Below are experts of layer 2 (counted from 0) of a mixture-of-experts language model. Rows are named router (the router's row for the expert), gate (a neuron's input weights, with its number), up (a neuron's input weights, with its number) and show model dimensions 240-287. Each number is 500 + 50 x the weight over its row's rms, rounded and kept within 0 to 999. Numbers have three digits each.
After each expert's rows: "comes after" lists some tokens at least twice as common just before its tokens as in all text; "gets" lists some tokens that make up at least twice as much of what it gets as of all text. This comes from a sample of Wikipedia text that the model never trained on. Tokens count by the router's weight.

# expert 6
router:459572492538451428538450515509474414356505496532542469555560444436495502479489467429496520531461472507440575457444574466573555460555434490557472
gate0:517511628562507460405521607446481589454526512582430510496441491448464410553574485467506511460559457424434514499520498520515567463524530410530523
up0:473497498426400526452460465534529405475483501494480526497662369435498586447468501454520427492501528441505443528513528470551503525429529493528520
gate1:516569567533524527419575516607484570540523542504443474499458451497552417531464444408516440521474513517447480457549446460464538400515501518582561
up1:486605540504503542434580507610508520539507551487468547471499465486559413570431423438530455557472502559478478474521490530457567431526523547540578
gate2:515485570577474523516536503463525553506490458469488465479493498506509545397567491544328533445455461402483458523542505461406549550508453448449566
up2:473522416510488480511474477557495533512516513555592497536478565550464464603474512461630493520502488566580544521487541513549510476564523538532433
gate3:462475481546614550532542565393533560479494551552440570497449453473497542447481482537588431539589420482462461461507497487388496450509597503478486
up3:557529471447424455496513478563436471564428442506566446450514587554527429570444552409379594516479583529515519525543505505506565532454394502506479
comes after: "\n", ")\n", ".\n", "==\n", " |\n", "\"\n"
gets: "-", " -", "|", "=", " –", " also"

# expert 54
router:573525451468522531410528445490487517509526409557449477529410552489552481564596437483475534487474532468487503548425536465532565515644496505576605
gate0:531547455548430467547509427573660519510498467489538462533432606518456519430417463518561507504445488591516585479487524534533544578495478449500540
up0:460564533454469415495488400492498559425478543489538473488537486475438527510511490516473507453506511518562459530524508523528568527504449598475461
gate1:404443495451501512459508518565498416545453415538506562466525473602468621475536519582428534472552475549483468464437435419501439542441417449511459
up1:506530481527526516425477599472494516477510414595565554503524597351485375481622512589491517481425514498466409512513535474479495450501475491525525
gate2:462495532451513482554496502484524509482445556522462543482544450556539545365531386500469540527433510481441585520438495540540527515447571553476592
up2:524605554495548495565447512449503577521426522576493530508515526498577463379498442540406572500480501524379595546495452487515450496434556531475556
gate3:529572592552443544361511488427577566437448436426468475508500447520519531503456484518431567499502503495481419570460390545548571450475474496539521
up3:486410422510564386602485473537427460567527555512513562520469523492458522509482504548572457482503524530451560415527528470442433474486463468468475
comes after: " of", " in", " to", ".", " at", " for"
gets: " the", " The", "The", " a", "the", " an"

# expert 35
router:426478545540479450482474541477512448395518565529525447500488493431484541501590522458573470455439472484520550488493562491520438487537474478490416
gate0:508475526476494552468490576470525578469617468479516454495413547499521416492542456615458522446572496500562515458474423491551547483473579465496532
up0:562477533515481497461479532479568516426523473470480432510446587426484471519521374556487465435469582501509547487471437530498576475541554501457469
gate1:500397460467510425507501404426538393552536508403466516503509473516517476563513527395430458387529501514402476406545520447470476478428394414468517
up1:545452532481537536504509492576447449450530528485414614518499564538462502520531477416482463467395535480465412461565442644446492480414499513533550
gate2:512461450528562560548482515543526460491505409482542521548518475550461517457433531462421439554573551555495507490503490515495536480519485518559588
up2:549486441555478536501436534568492466479548483497430458542548497470542524418550535409500483516615542507504468459459432519398467526615474516497503
gate3:558452562590504510478490521461460498469491445479450443470572483510524478586458602466507536458509394443404521468483506584436424591584474499539574
up3:522454580496490511476474545500445585494442481481474533506530492541533530541558546492563475507516356432388498460506487512529455538554485524601470
comes after: "1", "0", "8", "9", "7", "2"
gets: "6", "0", "5", "4", "7", "8"

# expert 26
router:476321495584474485456441663483552421405469499539449471500514544393539580552568516474525465491426484428501569442547463509531425497510407489449509
gate0:548543524511508511578549506558577462508546537536507468462496516479460520512489537380552454506564504559530574544500366607497508534425553606431514
up0:371510564535478448499549478425421570429470468452522463578590436462518458482500418621463503563432476499517432496498555448573545549587513373529487
gate1:508524514496487528477583471405426501435548554400469453526533537440500572542475535464479533551501446486583472477401492550454527464462527547468486
up1:436493489516510469523490498605571492582482505556543564522459460535491419433491515561541471470481559533479490531599493467530487544525494454468478
gate2:561482493501462505494605480470522468447498503553508526492501460470459416476506516538515558542491524529606547489517538512492510501537502476510555
up2:542522524505461438478588484396463409503512414550528514480543429564520518497453432506476518530528527470549499520546506419496482481566491519549589
gate3:558515437542523625559482380578625466529477593501431429531471451546469562501483537379551440527515515561461458530501502496470557469474500420532546
up3:543540461571613552545492412550600500530490549507445408517429395509504568448500556341520405528537540563448442497472475525440532444519486433567552
comes after: "1", "3", "4", "5", "2", "0"
gets: "5", "6", "0", "4", "3", "8"

# expert 32
router:488602561541412461522436432522384532484467455498600469497562524505557570595508501500505471579462541525483502437560508501587508534578500519474513
gate0:511529505500445461473519493465544600439566499496476517515564535427495429507494560609486501550479493455471465445505582513447443488576465487424478
up0:582534512523494540512527574511501602491584507488478522492600545403464444501485579567497509539430488443468576431506523495473503456602481474474481
gate1:515548480487563483474574564571446607617508434462505480554494444435524522426536544601489522552535507525475591552553408499551511515483501510537476
up1:533473464568497473531501417444529368490493575463508531539531468558472441578469552502622501457525524445540457435485447518394536517482670490434438
gate2:487512547510523598509400476474487485556458476539587427528500509444466445589419522466493593466586490558482434532514445447487528521549484467513563
up2:428458497525498546560503578559450616592494500495497490485504528483440477516489574502454553554538480591476489577517534440530512464592458462501505
gate3:478383516459583515531576456426500588490501516509506435433461480492475444466490505576482469486393430477426484477633516507506473511552485520463472
up3:513445536466603525559619518429499592529525507529516484496511471457476456474473513600529541547404409439420495471599458535489569522570577514525463
comes after: " |\n", ")", "\"", "\n", "6", "3"
gets: " |", "|", " (", ";", "==", " —;"

# expert 19
router:491517500510515368557468527455456545500551469481528466541413474426529518501565462557498551533577513441529505454468444538492501471504487570448522
gate0:479517421533539500515515542508556574608540452524425397434491561512485461692481471554450548557557440544530586468485460502485488496487419414459476
up0:489527487504489534491518508555575455498512554412509512568523468506515577321516524445490461382469610491526521551428561441545499483473506416631476
gate1:549506576557395508527434507384500547565453490481436412541490426501485452613457588594434502473511517507557450461432382582449540531454455508590473
up1:546436512486528459476436547489506527546461486527513379572478490485537372490581564640457486441494483461511489503456484525411561547450502541545491
gate2:505566428479462506535452480514502458451539510469512495484593489610495459460576439517504507395436464511516549495444558579499479465573493586525507
up2:475467597482541446409553499489466632512459478545439525525461569407506529489461546501439553631547549437508515509551493442506546532432554389511449
gate3:453588594547389480516532498524428555620528464461483497409481508486408418593645452567438547508507499527473559560448497538539507561511484536479517
up3:558431405413583490504466566475534475367455520510471441577526492513614591401347527455523457481507463483511431507553517471488429480495515468498495
comes after: "6", "0", "4", ")", "5", "8"
gets: " |", " (", " –", "°N", "–", ":"

# expert 29
router:535508434491543401474490480490472488441549495464452474514551466511598458547534371478503566443516566447482467548502400349519508549533507464523595
gate0:461556473549444485484464436510446474517527639509583489540584405586474620524525503545470521567489473633547575504505540517462421453449429464562497
up0:442513591618484499450476485502521471512503508518568494548579465490522499511463454442540507575592502515598380450514531500479479552471508532520454
gate1:449583481507485432436596526477419542491552577513544445470576434394551556380572461501534490557528523494589410481559534469474433549505520510491518
up1:557427513469492541570413500515584431516427442514488531529434560616461476639474492538488536454429469467427549518465464540510606436522464437506472
gate2:554561526530500449520537474472526532515481390490539492501477441485519473391415470549503578500548568536492404483469567449472487608558468515454491
up2:506519480472510498550447470529547413517488449473498467511503424419511502483478517566562453374575528463500508529482563524462534530545524497518461
gate3:529514474534513525543467282548477431475456528544503463581571506507436521507390392520575529598483565634476477492536499499489518569485520526478515
up3:477533490568535517558497312526489442475415527538468494611594501494439514460392433518595525599459546623474466516519510490515508587500503539476514
comes after: " on", " ", " in", " |", "In", " On"
gets: " October", " May", " January", " November", " September", " August"

# expert 60
router:534470463507554457517504475528519406491587528568538522490409498455493512511499434483496482494406554482558497498576451523550592492400524522501493
gate0:481556519478476500501540530527583407527604547433513457481514529438464538472444492537466536464395498602532513477490472532578436518503521527392498
up0:499413446546470515454445511461427560479416419563478549509506505551549466520555498483507464537590463394461487543481521496436533467504464441562557
gate1:474499522559436449494538463432493533437479566417542545534565547401467491459455471555464638522435502521548555538492336539467506532452533556451508
up1:515528491536440455523508474434459555405473552432558500528528559421454533491465426540478662545405455537545528470505362532518460504474514559456550
gate2:546401509450508551514591451435519450588485500423510411490568459549582577481496550518396474512511518506458441504600503524537536476434436489593497
up2:530550529574415494474556541511431517534513471480496474533562512441470460669422510431545431514564433527456452490555514550528455493521519543590465
gate3:480492503449479547490568499530470482498518478492598444443559472575430496528405556520483467471544456490485476569396403511471428476489487538603488
up3:477549567659437572490523577415556567496564438456528482576531483545518643544509471602496434464565517537454494447530513529572592465496550565483512
comes after: " ", "1", "–", " (", " $", " −"
gets: "1", "2", ",", "0", "3", "4"

# expert 50
router:590439449415483464485451521506501529500552468483470469451503465512529492582468486525529485506454495487479602488467555478464553508518541470502506
gate0:534492533476569554518586429494506443550439494426552578468538433573446554465547536520424460523497442585436603486484518512421475428471441362556501
up0:513545479537461490552475559540440514517439491515375512499489500471488467564457521488461533553400593459518404509505476461515523476534511525452471
gate1:462519530484576499437545491525515461577474553498511465480549611596430490459561563461434471505563478570424427484499541524453518405457351556567538
up1:540531579503532442521486338506443429385510432551536557411509421504531505478425500522482512558541511411532458491466524462483469415457472487465562
gate2:498525501502533512520484497520474451559404420430488550535581510633436493512515557428491501596488473637490460568525552450469437445436366466510509
up2:554517557579466481514513419510512403498499504419454534518478484409429466400486552545573493534514508520463561534608415510556548463459501566455491
gate3:546434495525548577556603456467490468572398541482521521468548475547431428443495552489405456648493491576457516497528531498455512510490485435480455
up3:528540470527556551560484515503472505584444459480499618474533486514440450506532490482474501446514408530497541416429491540494543539535479469470594
comes after: " ", "–", " (", " +", " −", " #"
gets: "2", "6", "7", "4", "5", "3"

# expert 10
router:511496495521575492562396536421406431512618493522470499548448567437566487512512449592514534546514506519516554436430498516507484422511396570493482
gate0:539497477458496506505647473527530580451563574473530507548420477526464563435502475463516520519616436548452598485549481495563504511509505494525440
up0:536520486448495474472644455544509564473574548465546507504403465557447553451518483431511511520596476534418590512555497484558509465507508504526436
gate1:457526547579471544457569453488480531431499431495473491549538465472477527376522421463464488480501410503581482562524565494472522471496483493550471
up1:521517575516505553445541521472453572478492442569389532522524479432464496380536419409486537492521410489534470534545520478469525423492469480541481
gate2:490489469426432484479515484474478505461433517484555485449459505531552451435441559511394610493446528500496494429436450487487436457436496538525475
up2:504592562549584557547467472467582548524478519465469527547523519507481506559526423590550509576574578524483452535580530539518570518479612501506502
gate3:501506426419494539471486551509535470409519371588514457505547483468438482485527384438430483443499532563548403510454589456556535552509475438516585
up3:542488503497526543499498534486541430474565411478451515512517479428498543549539458425525447439516450614562443495453608468609502455493408461500532
comes after: "\n", ")\n", ";\n", ".\n", ");\n", " |\n"
gets: "-", " /", " •", "|", " -", " —;"

# expert 25
router:525568550483427564499473508502490512541416525531490505548520480443554471543561512391518491533496468429477518454458613435556512404530490405539527
gate0:490497505542434510454622540495501533525421508444457540402426436488543590464528504515499421528437594478363524481534504429506512496617468506519531
up0:442535441488432501431529439537480527504439587402496465435503483596522499514502500535550484469468576473483476500523552449484538542554457418516469
gate1:479548604489447502511538508523504512514487485412520516527594468503542543440481514410426541539515532567523494529480362473657487547502539530495500
up1:478574576465447467552480485538492577523499486417484548548613523499574526448467513475433576539482516542490460526457373490616498563534513543495515
gate2:460517500500554429517513448525451539553524527406489510429529495455573438561516608510446419506564549468322551443560548446470506592473473491524502
up2:479547509508513390518521470509465550552525511423486498446477477483575480568544584473448442514560544480319571470542516432449488544435493451502469
gate3:550539557485455482604507502526442501548485500472547447539496521539455530575476490399489491479507425540409526468479538517490521465492465404511536
up3:472485429509556522424497494481544478445517486520429512467541481494558457406528486574524504477515579448619434528510462488527463531510526591525443
comes after: " |\n", "|", "|---|---|---|---|---|---|\n", "|---|---|---|---|---|\n", " |\n\n", "|---|---|---|---|\n"
gets: "|", ".\n\n", ")", "===", " |\n\n", "=="

# expert 43
router:547470478487447483537500556436544528482428432410458471477459530437442544536572420507482499509521668412501491453523458427522514477530524517507507
gate0:515454529464485557541495496514481533495484577512520490459537537654478475629472495430506506500515447489497451457565496485573491391501449443550482
up0:428597482512513453473515442443458508535534466530493502488475412448554514389493420492516507476540536547508553554462483402458529585453480556488503
gate1:532494437534468509449538409462495527511511462602448558494440433441571439505567427478422442500534557483485451549471560551385452483444471488486496
up1:551498398514480501451525411494488540503497457594496569455413431402568471527588448451420447514553546475478451538480531563395466493468481516503466
gate2:478508476553487552574538504476572543522524505483509468454589479502532482464413510595448555556464602479483525576479481469597521512478459467497487
up2:536505530433503436415501504485400467482460477517482534547390510449468512559594521429526425467559416488513432421510516503368527503508553489485533
gate3:450531511510494471493451458468406496487496521437459478533494598516421542483539467479480553564551535532498485505466394515537440525526439552437497
up3:509536423491499456510519558523528446516461507526555483477521593465501539480532518477447466399610475492580540573538509486497601559489546477536567
comes after: " ", "0", "–", " (", "-", "/"
gets: "2", "1", "3", "4", " III", " UK"